config = dict(
    experts_per_token=3,
    d_expert=144,
    balance_loss=0.00281,
    init_std_router=0.0107,
    vocab_size=32768,
    norm_eps=1e-06,
    tie_embeddings=True,
    lr=0.00808,
)
Below are experts of layer 10 (counted from 0) of a mixture-of-experts language model. Rows are named router (the router's row for the expert) and show model dimensions 392-447. Each number is 500 + 40 x the weight over its row's rms, rounded and kept within 0 to 999. Numbers have three digits each.
After each expert's rows: a language model's description of what the expert responds to. This comes from a sample of Wikipedia text that the model never trained on.

# expert 6
router:496578530499507458505473506456440498542473554439535459503483495514467460448452488513482484434471551525498416478459485471539454510486489462508541465548486541502490544445
What it handles: Foreign name pieces. Opening or middle pieces of non-English personal names, often Slavic, Arabic or Spanish, such as Kar, Sal, Vas, Mar, ž.

# expert 7
router:472491457436490501539493481445525540497553514503513493522483581557455507458481449514505487437516585516513556513542517506556524472495495549531512462506523382487467561504
What it handles: Word-initial capital letters. Single capital letters or capital-letter pieces starting a proper name, often after of, in, and or a colon, such as L(eytonstone), C(ovaci), E(phraim).

# expert 20
router:426498463553474454496564497468544514493490471438539484507494530527509483499488517555434488501486600558442512472477564476550543461564530462483470492526545472561442541517
What it handles: Year digits, place nouns. Last digits of years after 1 or 2 (008, 014, 971), plus place and institution nouns such as County, University, Cemetery, Center.

# expert 9
router:485551444558488454565582494495477523513481481448577430520424455539535444491485487520515529416482544580467455472512550491584480489508459549549511471541536521531459486545
What it handles: Word-stem fragments. Short stem pieces like al, ir, ur, or, and the Arabic article Al, inside longer words and names, such as conf-eder-ation, design-ate, Al-Ansar.

# expert 8
router:464482485426522491499561503499460469512524493441584478525489540542470500455484474502495513515516552537481547494559544457529456481521511556500522469533544396492478573512
What it handles: Name-initial capitals, line breaks. Single capital letters opening a split proper noun, often after a comma, of or pipe (M, S, Ch), plus line breaks ending list items.

# expert 17
router:463525523429551478502523513485566609445481536437573497538502489532472447472506499526510503410558623577470540481471559507527495506489478495531484551461498461523524529543
What it handles: Later number digits. Digit groups after the first in numbers, such as 2,765, 1,155, .226 and (494), mainly statistics tables and census figures.

# expert 15
router:446561510467513439516568359512482545539486516488579424465495552483481505456553487484534446477472539498485518484558503565552435487493519476492516499435435472517514586500
What it handles: Romance-language pieces, quotes. Opening quotes, open brackets after words, and pieces of French, Spanish and Italian names and titles, such as l', d', Una, Reggiano.

# expert 10
router:484523500456553466518526502508493519527541507466565453494488498577474463522486484570501522470494517520417477516480462534554486494517509426477532480529510460500432486521
What it handles: Sentence and section ends. Sentence-final periods (often fused with word endings like s., ions.), line breaks, paragraph breaks and == heading markers.

# expert 18
router:456587460491524525466522443510561472531518542448604459510514503475473476489507537520508522486560549469455539461458539516586509477535477440501481431559472494491462558490
What it handles: Table separators before numbers. Pipes, commas, spaces and short words like in or October placed right before numbers in sports and election tables.

# expert 24
router:476607480482506470521543433477519499494484479459483490471518512561538456458471494525509464407441578567479478530531531461577510505526513434510550533553501489560456480480
What it handles: Year starts, census phrases. First digit of a year or number after in, since or a dash (1, 2), plus demographic phrasing such as At the time, Population (.

# expert 4
router:507525455503491498507526482456492524487504570456569479482472536527491450500512497580443527478522560521535495534463463488477464451494503462498482457516564394502525560540
What it handles: Table cell fragments. Tokens inside pipe-delimited tables and result lists, such as country codes (USA, JP), position codes (MF, DF), decimal points and separators (·).

# expert 13
router:456508434475526431523537442481481464492488524480509479473481536529520416440533513499488502500428566589501529519503491496590456467556562416504513455482535441569407523492
What it handles: Table cell separators. Pipe separators ending table cells and rows, plus closing parentheses, colons, dashes and semicolons that separate fields in lists and headings.

# expert 21
router:460535430519527430516499388527572598498509485460490506488450449525514444555495481459492515412446592534421450540406481447597469483545495497506495492468549474552446537573
What it handles: Verb-noun stems. Common English stems that serve as verb or noun, often before -ing or -ed, such as form, link, post, act, claim, witness.

# expert 16
router:446536442525471467500590492493513478510496510458549447444454495566489445491495473536433531474533623538530542545511481452578485450464537464528510496529551447547404540512
What it handles: Prepositions and connectors. Prepositions and linking words between a verb or noun and a following name or place, such as from, by, at, moved to, with.

# expert 0
router:548589493506549512486519452474566570492458527493560504486451493504488499528543510481500515436456532491544490483462461459548501466505478460488452453465502505517572561477
What it handles: Sports competition nouns. Nouns and phrases in sports reports naming events and stages, such as season, Cup, match, round, final, tournament, yards.

# expert 25
router:463548480498499487413517493479543577488497464438591497476512511520507506467491512538486451431504568499548522462548495487543521491526518422472495464506478477534376470486
What it handles: Quoted speech function words. Pronouns, conjunctions and small words in quoted speech, dialogue and song titles, such as there, who, you, so, what, if.

# expert 32
router:515576506479552509527550517478498527478536533443553498489460421514481474549478485534488464420498552512544460554543455412555435536514528466504509456541543443510489465527
What it handles: Numbers and quantifiers. Number words, ordinals and quantifiers after the, a or a space, such as two, first, other, several, majority, most.

# expert 34
router:466582421518512432487528494495540550463478500425523489446506554517480470512490531541390536480528632532519512533479525488519561473524514422462544432509508466517437511479
What it handles: Surnames and he/she. Surnames ending a person's name, such as Smith, Jones, Jr., and subject pronouns starting clauses, such as ", he", She.

# expert 2
router:436559476521568475508536482514501551512551475456568464546455491580488477496546481504503528490450541544519542548489487465521466452561492481525533498544487429537423548471
What it handles: Policy and economics vocabulary. Words and suffixes in prose about policy, economy, environment and society, such as using, public, sustainable, required, increase.

# expert 33
router:477533506541496431496534449500531549471546466453516559481474447522515457477522511498521481478443520478569515511454463504575451504540524402469526465501534475527480528450
What it handles: Possessives and abstract nouns. Possessive determiners his, their, its, her and abstract nouns they modify, such as work, research, development, style.

# expert 30
router:501623443497511454440452483468468507513453502474520439492513539502478493575572493553541555540502566537485534483485486449582425499522466555488503430537502484474543476497
What it handles: Coordinates, ages, table numbers. Symbols and connectors before numbers in coordinates, birth dates, measurements and result tables, such as °, ′, (age, pipes, in (.

# expert 27
router:496583524522503453506533519507542506508484504461565499455459525556506491487508499513436497442501607542535490532561544541556510459523525422497521467511481451540454489452
What it handles: Verbs and clause connectors. Auxiliaries, copulas and clause links in running prose, such as was, would be, became, , which, , but, to be.

# expert 38
router:443557471537493487530578472445523499419468551486599384529478511516522457486531505571438557398496554528480522474485473484530484484537507501525526473534493489546485551513
What it handles: Technical word stems. Latin or Greek prefixes and inner stems of technical and scientific words, such as sub, trans, pro, hyper-s-aline, scl-eros-is.

# expert 39
router:568535500509553513490535514421490494547492493453534509460466469545519490491542504531481522503489575570517480561432486543545500453574539405480482418541567487543540497440
What it handles: Biography opening phrases. Defining phrases in biography and team lead sentences, such as ) is an American, member of the, to play, footballer, season.

# expert 19
router:503570510471498538565579505508529553544580462478494492536508497486484518529599525519497497476546591467485519483539561456529454434495511464471531553541588458560509508512
What it handles: Asian name syllables. Middle syllables of Japanese, Chinese, Indian and Korean names, such as Ei(ich)i, Ken(ji), Pathanamth(itt)a, plus CJK characters and words like Japanese.

# expert 35
router:506529470473549464493538469447549557520528542472542477465448484540439494467532562574512467439466533542537500498456505478521517428533538444528527457478546463446466487444
What it handles: Passive participles, release verbs. Past participles and verbs after was/is, especially in music release text, such as released, promoted, included, credited, recorded.

# expert 36
router:462568566476577521527513439471572450517477553410538456514467544490516424469544465498552562470470566500498476517523490554541496430469547436510525480528516438592481488449
What it handles: Definite article phrases. The and phrases ending in the, such as of the, in the, to the, especially at sentence starts or before a place or noun.

# expert 1
router:495619557530519496547545481433506513475524527450579393507538487556493419499487446539461471356473575572461489559515476544525497494539547472521519506554496419599449512506
What it handles: Leading digits, separators. First digits of years and numbers, thousands commas and decimal parts in tables, lists and citations, such as 2008, 20,000, 3.6.

# expert 37
router:507542477507497453495475471465523584562481509427557399474482577565536492487500454552480538425499533545512560526461486519526514452512467451492465415535472462537480498497
What it handles: Verb particles, event verbs. Particles and prepositions after verbs, such as up, off, down, out, after, plus past-tense event verbs like died, convicted, fractured.

# expert 22
router:530587425478531445546470460501471511510507482402498477519448542525430505495471498510490515417462545527499406561468479470545475473478522506492509554583528471485494558474
What it handles: Non-English word fragments. Single letters and short pieces inside foreign names and words, mostly Asian, Arabic or African, such as Bagh-d-ad, Ah-m-adi, Kh.

# expert 31
router:503595439566535453512537463499500543537498529455525479493460530541492459511586460485426483445393565592568524547441471505539403475553505442485532492544536442548507489513
What it handles: Adjectives of nationality, color. Nationality, style and color adjectives before a noun, such as British, French, Greek Revival, pale blue, gray limestone.

# expert 29
router:538551457534505504538498486493552526494509515467554514498522427593494466483535514526471511474458544448531477484459527487535518468537466414540494485508518486556497575547
What it handles: Infobox fields, occupations. Field labels in infobox-style lists before a colon, such as District or Complement, plus role nouns ending biography entries, such as footballer, player.

# expert 5
router:480584440514534516516511515500545618462488487434570550481488555518502468526523484533484539469500568517466514494535489458595508494445507466400502484496518456526457459501
What it handles: Title and name pieces. Capitalized words and mid-word pieces inside names of songs, albums, games, films, teams and brands, such as Blue, Game, Love, Fighter.

# expert 26
router:479555503563513498493549501474529509469517468443533488468474530507481428474523484526491541474415570501497564543489530495556499465526526427503527457530496426550482515482
What it handles: Institutions and organizations. Nouns naming governments, armies, parties and institutions, often after "of the", such as Army, Council, Corps, National, Museum.

# expert 28
router:491536472449587451522518507565507544514492530452527492468515486463532496511548424507521489445456551557485510460531537510497537475536466485559537472494502423543489540525
What it handles: Word-initial letter pieces. Short opening letter fragments of words split apart, often in LaTeX math or foreign script, such as l, sp, r, cl, h.

# expert 23
router:509524439438564441468481500467553543542480539458538474442467557506515536475555459537536556489571542544557498464498492503526540465494462497538466419534475496482466507527
What it handles: Lowercase word starts, hyphens. Word-start letters B, F, G, H and St, and hyphens joining compounds, such as co-directed, non-boss, mixed-use, | Bailey.

# expert 12
router:463551486489501482488517465521531524523531492458552455499486519464493391443477471517469477367478567490492461535523495526590505473529506470540554496546437492516491514483
What it handles: Foreign name endings. Word-final pieces of non-English names and place names, especially Slavic and European ones, such as -ić, -ová, -kov, -ini, -ä.

# expert 3
router:521483464448508379477502561522492518479513452450534431511537460553517531482574526542510462516456540552571499537535480454520519492486486524497484527516433454512546537524
What it handles: Numbers in dates, stats. Digits and number pieces in dates, birth–death spans, scores, coordinates and table cells, such as 29 August, 1875, 23–25.

# expert 11
router:461534468504512462546550488459508538451510482439485477545533485545511500390510544512445460496452506508545518423531496420538492481530479474509566427523509465527481626501
What it handles: Line breaks, table markup. Line breaks and pipe separators ending table rows or infobox fields, plus section headers like See also, Scientific classification and table header rows.

# expert 14
router:483559452499531472439540489465536564493443561477515486501529539522494475444527531554433470450471556527542480488435488493581463513495493427471526451510482453520470491473
What it handles: English names and places. English-style given names and surname or place endings, such as John, William, Henry, -ford, -ley, -ton, often in lists.